Weights of a small mixture-of-experts language model, trained from scratch on English Wikipedia.
Size: 14 layers, width 192, vocabulary 8192, 37.5M parameters.
Experts: 128 SwiGLU neurons an expert, a sigmoid router.
Training: a variant of SOAP for the experts, 358M tokens, 5864 steps.
Below are experts of layer 2 (counted from 0) of a mixture-of-experts language model. Rows are named router (the router's row for the expert), gate (a neuron's input weights, with its number), up (a neuron's input weights, with its number), down (a neuron's output weights, with its number) and show model dimensions 0-47. Each number is 128 + 24 x the weight over its row's rms, rounded and kept within 0 to 255. Numbers have three digits each.
Before each expert's rows: a language model's description of what the expert responds to; "comes after" lists some tokens at least twice as common just before its tokens as in all text. This comes from a sample of Wikipedia text that the model never trained on. Tokens count by the router's weight.

# expert 7
Description: Capital letters and short word pieces beginning names, abbreviations and titles, such as Sir, M in MLB, Mc in McLaren.
comes after: "-", ":", " (", " \"", "\n\n", ";"
router:186110132124154148148109114127166134169119136119149102093129140136131144177143129163131112101151125089118144108135124091122120133111126154150124
gate0:136138142110134146129107142119122117120147095138159109116127154142104173120139091089083099108107111127152154123188140111169164139068137186130141
up0:146147115137145157091150149119126153102104117108130131164136135135124157084172115097142114102161125131124110155139128140119151091130169132111141
down0:138169144149133123123088124147147102108130115148082137158110124139152154160134130117103142072117105151121097113143105091141101127189128106086125
gate1:138137175130134133170135161114146135129116149168105096133122137069093138142115110139157132159150127136119129161141120130102156123120187137115112
up1:147110164185119079159156128138152105155135144128130125132151114151149125112086126133189137104134104137129128164160106104106135144155148131103147
down1:143101160129130129144141116140116133141144144145136094128112115151119115097141135134098117155123104123154109097106156083098158139132153150138135
gate2:158111123171154106115112154107157155148089165134151156115121145117128141154115144119165137112117129084146126105173148131136135119107132163109101
up2:132123144120109117115117114137109105129155149130115102141145099082166102130126150125117091129144105130120119129062123120105135138132161099122160
down2:138154176143125075168143138126086128150067117145166156133139105117124145122152134146110145116163147098152116154136158173125162101145082140162147
gate3:144100107145096149145137140089120117106162148118110113126109170158124144139093106141107144111162112125129141172141157139075114163149152185164112
up3:132130116127154103118151106100189141136112121124117126111108122125141106114149148058111129121162108142118137152138093175147106095127131122113201
down3:127119128109146103160138103152178118137111110147119155103135117129120117134166103148133159119127178132115139139105141111107087121128126125133121
gate4:084187084117131156129139091108123148094100133145145104109148088176140100098154141152158131109131107116103119113118154137123113098126155062123135
up4:130114146109116114132138140111092118168090146127164142152125126092121119082160116113132143097168120088182118143169137123187083111114165102150130
down4:131125081118139161151115164141124128106106093126100126141118160162130133152153135137118093092125201118118084104172116188103080135154080130121122
gate5:128136108109100112102090123134103086092105135064110132094113144143156135133142128109146110124111111140111164148136099078080123121113106110067128
up5:155165091138127153115142138188172101137120179140152175144132146092162120092120113120163160120143092113108101113117133112082167106147100155150073
down5:109105127122094150105137105145165142192099139108135088141099168119160150117178103138104118090143111167174149134154082077112117130136083168100131
gate6:149095185132133140132132125118169106100126156131135099145133137146137144144179095120088097139139171141092153142152074089135129137119085107121175
up6:140077167104123128123141143073150127091135142120141100128167157128116126110147110162119093108138138150118125126092128135140120103130110102151105
down6:079116100144148116112162102123116144143111160104104169120099120107090158149123131143119116147142150089160125165130137142145121155169097129136148
gate7:108133116098110116119092086149121131113160161116152154150149127095128108131114105121129142125138097087137093112113145144103127157125083148113146
up7:078136117125115104138078139112128087103132146129126123103144096147098139083087113128128119136132117150111152145127098166140122139131183126128138
down7:125165144120140107153166102116126139114115135104150131151130164126156121133118134132090188109140126161119152104150215149161133134105110144115129
gate8:124151110102149144079124097128156125117137116127129135127094117152130149138137164110124156107164131130148104138096118120092107126165160160124106
up8:158141133155141175129112126136126101145128140156124156134110157153148154089151154144081103124161139160122089152146098103158140133109097159150129
down8:116076123129127140112096093143121137119133103125108178112113159113136115129100186113133152138128146093089128101111104131108136110145113071152127
gate9:142141154177159170134128113132129134117135115125143097157142151076129164108120131104142116106109138112086154129134155121128098153199134129124176
up9:137118131116111112108111091089129113094105112180136126082111139137115111095112080105133104144104151090115117137165107160138161144104144121127088
down9:135113138098152132133140111147143143097118161122134162122143103156149149161095140130104143138140116137131143145136112130109151102098127116136101
gate10:120132081112126155164154147128157124155120132117170119100110124099121100140132131142107125139123127135108084110129142093146111132131153170147131
up10:135068166128145104133066098123135137126146143140153101166168125169124171124165100133176163142120059115103148122130103114142057125100120155141107
down10:150132131159102110118147136142124161082119124143150105133118151133141164157124150108093103111108164134152160110148152132147146156138143094091153
gate11:155155134127098118110081092112131129163153148141098095122105089083153151135151102089101111107086109091103154126149127165171125084156169138138114
up11:132132135150129122145081137103167103161184127087114105155148119148116096116131149084130133145126138105113151149148142095148111149143167164163161
down11:124111116144109112124153128136114149125096136186117168106136120119159111149154107126154163128096089163121158117144138161143123105106119139107141
gate12:136161136132146103105109115117169088145144190150140140109133175107096111143146139109134156099164122108087144137107079149182168121124103134136154
up12:118123117172084117082135159126122131159126108120153101102118136131120138087123103194084141112135094157151135123121125110108145157121123119143148
down12:125109141127139103124158103125127159162117105133171135119186139105118165086079102113126155110141113116160169142124111110142114140137095133141111

# expert 6
Description: Short space-led opening pieces of longer words split by the tokenizer, such as inter(fering), co, p, un, tro(lleybuses), Dub(ai).
comes after: " the", " of", " and", " a", ":", " \""
router:125125200109140156192111115122158122141124130103145089100136130133134139134109146131129137107140144128153157124089114129139155136144053134127141
gate0:142119115138088172183117173110121190136122122154168126094151141128118111112141149154137210107131076115135137155177139119146123124114123163119110
up0:118107130107107118104089127120129185154114161144126117159162144109160154112118110113139174147143140148120124168150088162112115110119146145112119
down0:155107137123098135142123133129128090139151113160153112133127151177095149083117113169124093168088139178127119136110102111119162169165080129109138
gate1:079099107119137092120106067099094109086115096119129124131090112097133128127129122115164115094143144129126156136142148104094124118147113101124143
up1:147159111143110126140105104109145142137108129170088088129176137149134165125093113192097139147114108139119081123112131102131114147113107091150118
down1:116114138130120161131124142102121118112138166113131094135110155109120120147122132118137146128116140129097136128163142129163101149102114134152087
gate2:145123164104104176152128131132147122131137132130132139105114112132152119104087189149096127105113118133151149142120164136188105122128140096133144
up2:130173137142121175128110122139113101100140133116133173106104167125154151136122109110144106133138118110143104162120133115096128119152095141147089
down2:100141174125181106118128153085149087155137171137131087127108124139145092118121100077107164161120140121154178172162163112125124132110050142142147
gate3:127084215130149099162127125091145114098105141136116094117090065126142143132162115121153121148145149115151119129101124098155147121125142094121106
up3:085095165108127121141134146129123149163123125131176148150147141137135138134159125131113088141099136103091165105094077129128122131163089143119108
down3:124095158088164104122120108121111158123120126142097142112158160094143153107179153115112115098133120164140131135159174078139120123107110129151115
gate4:109120092132138089094139130127146117144165161138130140083165079142145134123135105130127139138125174137172143106156102112089160154140125172151157
up4:124124079114140124110108151167096121106084102138133093097149137148145133140098159159136128130056153122094090140115091112101092116159093098144074
down4:149121179153127126163131100101148142142116145127133130113141131159151120123170127135144100159141135151149129113125043143113119140117123134144117
gate5:146126124101110155141117130126133099114120188130099117106153176128146132096128120113142133098131144106170126131119089128136153118119139122104087
up5:114110131119070145152139129135115168113123126096077143101123129119152162144096118117133149127164151159069119117136141119144137146098119163104130
down5:108128131131106131133109105151109131147153104080116164130128136132128086118092138157120121160106115101179107121114085120109137101180153118100155
gate6:089205170108127173129170194126135145119163123133145105132143132109088107147136128153101142149102166098124103141126111143165146154119173133125125
up6:112115106118214132147158120138126144103118122084176128117098168093148126130134185150141094106190137138138152114115102138123159168112137147161143
down6:115136130132148114141128120150143097162128159124144126146139107116106154136092133124114098127138107105084126150099167117113142112109148111099102
gate7:108150136154107123156149145130143113106164130158099151155103126129105119140087089104149138174092142136105097123128158141117157144139116076114118
up7:132126130120132140100102126136138140133151127142134100176132138184135115121132094138134148090172146134073149123131170130132159142115136117158146
down7:120121136138124113156101088107140164139104108125112161155124118103137092082125142098118154129112133118146154126117156119157168133130114129168114
gate8:096136126127106134181119148146111160070173120116144127148113113108116111122134135144153149133132118128160106125158124114160132186091110114126118
up8:099095115128105117164102097119152161148080100105145144120131125159151106138110115162178144155130167166130146106156126122131091131111130101114137
down8:157111167150120134150158058150148118146106135123137126135144141123125097121136102128110117126134107144130146127119153097146128142141143154088120
gate9:137122159143120103097122086126164149114166108089107122126151149167120113156094101145148157171122164140132105133101140137103119121170148165118133
up9:139126132136118124106145124085147094128157139147098147110138119146087112081150098181116101116152136084131108108121138090124150152133149160125148
down9:120149140139121084177156108135122114141185121098106092110099081115089145137126106095163080156102119135106118143166112119132141110151133157101103
gate10:078140112153117065122149124116121124110096181114139104157129102137134136143141141138122145096149114058112128125149145106135107132150096155131133
up10:112146108119146138124169139142086121133119156153182141112120107124137114138133162116097129097116129185161186146077148148108136109170114124108118
down10:099121106131148103115119146134148079162117141095134148127113151125108114141159170143116135151124146118143131147177158115191143136126119104148141
gate11:158132123151122107097107154122134105107088137117133112137101122136125114127149122134132102079109138118150104076104130147133116099121117093144201
up11:140137092119149149102108112106116106142129087165142189124136122120120108167136139136121122148112124154141136170116131123144117145127112155078090
down11:181125175111135100125128124087103152131124099110139139100131100125084149114093149123158072130114082104085144147109152119135078185149130120164139
gate12:121166102114129126109131142140131094082104131131142078141124110108091162127143156124163168114152169093150091129158094151114132111141145090117109
up12:072114152102104159109104142166158139134140142103147097140093148137132162134102147064137120099152095153140118128135165135135091134122168076092126
down12:128166122190166108129139118160166115138168076115114101126141108139121154120111139134133116183106114118116142116123089124127112107141129120110142

# expert 15
Description: Words right after a subject or comma, mainly was, is, were, are, and, to, or, also, as in Percy was wounded.
comes after: ",", "s", " he", " it", " which", " It"
router:140172163141079131113068158139139114143122132109124123116143115139148146155166175131148129145129165157147161112111139111149179128106126093163098
gate0:144151109156150099216129128120149143125095145105155154079137092162139144174131152149117127106121136121133134090136095130097172144146111161117132
up0:140157106129137120125086117116135142138083113129144146110129089151144135099123168128125164145143127140123151116168131092083119163087146169141123
down0:140101123166117116103117140119128125111112120157149109174118165135130163116119119144109098166129141120076167122077124183125140131156147173066115
gate1:130079135140097155113123116116095120125121135103093138142141121168102170146149141138190105143156120123110139136146105147116142109149113122131108
up1:079109133129179133151114155123125149127113109112146137122153115116127158127107114137159169103111129092129165133112111132138158129135107128147158
down1:110107128125113134147127076144109098092064150138182100107108123136106125109120128132156098147123144102163120143111133126124117119110125152122086
gate2:125157120191087131125130122098087116147116140143106149103131118148089126138140124141139121092090113104105107113128117128091162122126124125140137
up2:139167126177179164082137114113112131154144134129137147144124093140123146101148109123134145162145119139144164152116133157132124171116152164100121
down2:129130137124061071133139107137143133129120094118139128079152168114087120168115110102124126135135137126121104116148101113112147149154122154125107
gate3:126139165172109120160101101187104129097132139115130124132170167119121153131117116090128161108113158131129150117159067190123122132140133158101131
up3:084153121088102147148155086161096118107133127174151111119131128147076123147151109161097108077151136117097093129118126123151147096127125141080157
down3:157175142115142112122114152155137139136139161120148121127100161120165155097105179055182125134134112128133140131140129164126086183147116115127179
gate4:162139127086123097104138165145136137118133151152131143138085127082085110154108165128120151122132122122137103107166094150148151133111140099159168
up4:106120125160137094153102174114112139126078124164132138137146110157094149143126114124152106130098149121073109153112104152158130121102103101129109
down4:150155128177149130091154152120107131118100115065107173109117128120113094127115144138101123140121130147097116153127083110087127180135113068091150
gate5:107131138183154132151061128137160181136144133151117109112108131117105093185134141118097114137113115105162145096157153128144089119143168092157116
up5:174133160115104113126164094131157131124114120117142144170154165144090130096155106114097161145089149075121160097153119105130123126112158129116103
down5:129110158117114125177151097125146143133141161137131151100093115133152129143100119149157109150141114101122127127122151145155122133139161203118103
gate6:102123132158099162137128150136172135130167092134139131134144167092103146130117124142094134146125172114166081153110143101120132146110060155160120
up6:159115132113085112102130093112119126119145150114101129127146086152141151098097118125113125148123125123121172150104126138150090137123134156137124
down6:140103129146099123139160090091107147120112133115116072135134140134095144142157121109136134202126089103123108121109121176170095131160100119108147
gate7:081147143121159099165084179113103117140161124139142089132144105131124135173144109142113112101114136134136144146136171153119110153134124098145089
up7:105106133144122126127124155122107195114172123114130152124156114133146136144150092122153139177071117137152148154100137131135122057164138131150117
down7:139099101108119131189142144139178119111143153117185162122120130140160138136106142124087119124069120107088145151181123093147140139137101110139136
gate8:117145145126082138143136127125156123135164200177135143124124140131113086157108127155104103169095156130164107102082112114125134139123135126122161
up8:127114133096153088105169105161146088107109129095151126090131123140167141112147159099134106154154095133124146124132094142123093195107181146154154
down8:120090127116148085143139126147119111121129115130100141142115100127136193102130128134132145146140167181132177142129200150123151090134092135161105
gate9:149129147105112103122135159087124129127135106144110137122158118101129097150173127125124109079168119123116146128132115159172159189130089132078162
up9:158106183199137126175140124144119140159131113091131136120132113136108154132139131127100163175107150120118096143186132078136124095098119144101110
down9:138153124127107130128131103129169138168103112085150096116145170135155136149095137114140111138138129118112139100140124124103127107124118145083153
gate10:158086144166113160127125090082119151131112099146136142108158123125140155148131133132113111150166152114139135108163131121116143125112135120158138
up10:147109107146090143145135084151111119138123110094114133148121157163147131096148102159075153091144106140126142135160113112133126142178133147144128
down10:176094130094118111139127073112129121145108149188123127132120093119086178133147141083135105127115114131117127116084097147145124144101140125102086
gate11:116161131116128114116116136111104097145126135126145130122122127135119116138118140132140155099107110132137127095097133141095127134137096182159099
up11:144143098142090152066121150092120139122103138100150116153173113159158146085147136130162096126127113137108118114095075139127115144094121108136115
down11:101118123179121152112115102153055154141155109111147105123114107149097123115131143159131135126118118120134117127097100121101103164151122114110122
gate12:146162131111102166101139083112131169113100108111129133157148157172121139121134138137108194118130137149071102084130130135178133108111126128113111
up12:125120105100165127110148112124101103181127116122130144100146121145118138160116112148092141110126130098103110079102109127124168156124152124164129
down12:145145136116125137177098081201122091112158118154117145141085125128121089122145085124084121109168076165192182163131114166128133142116100124148116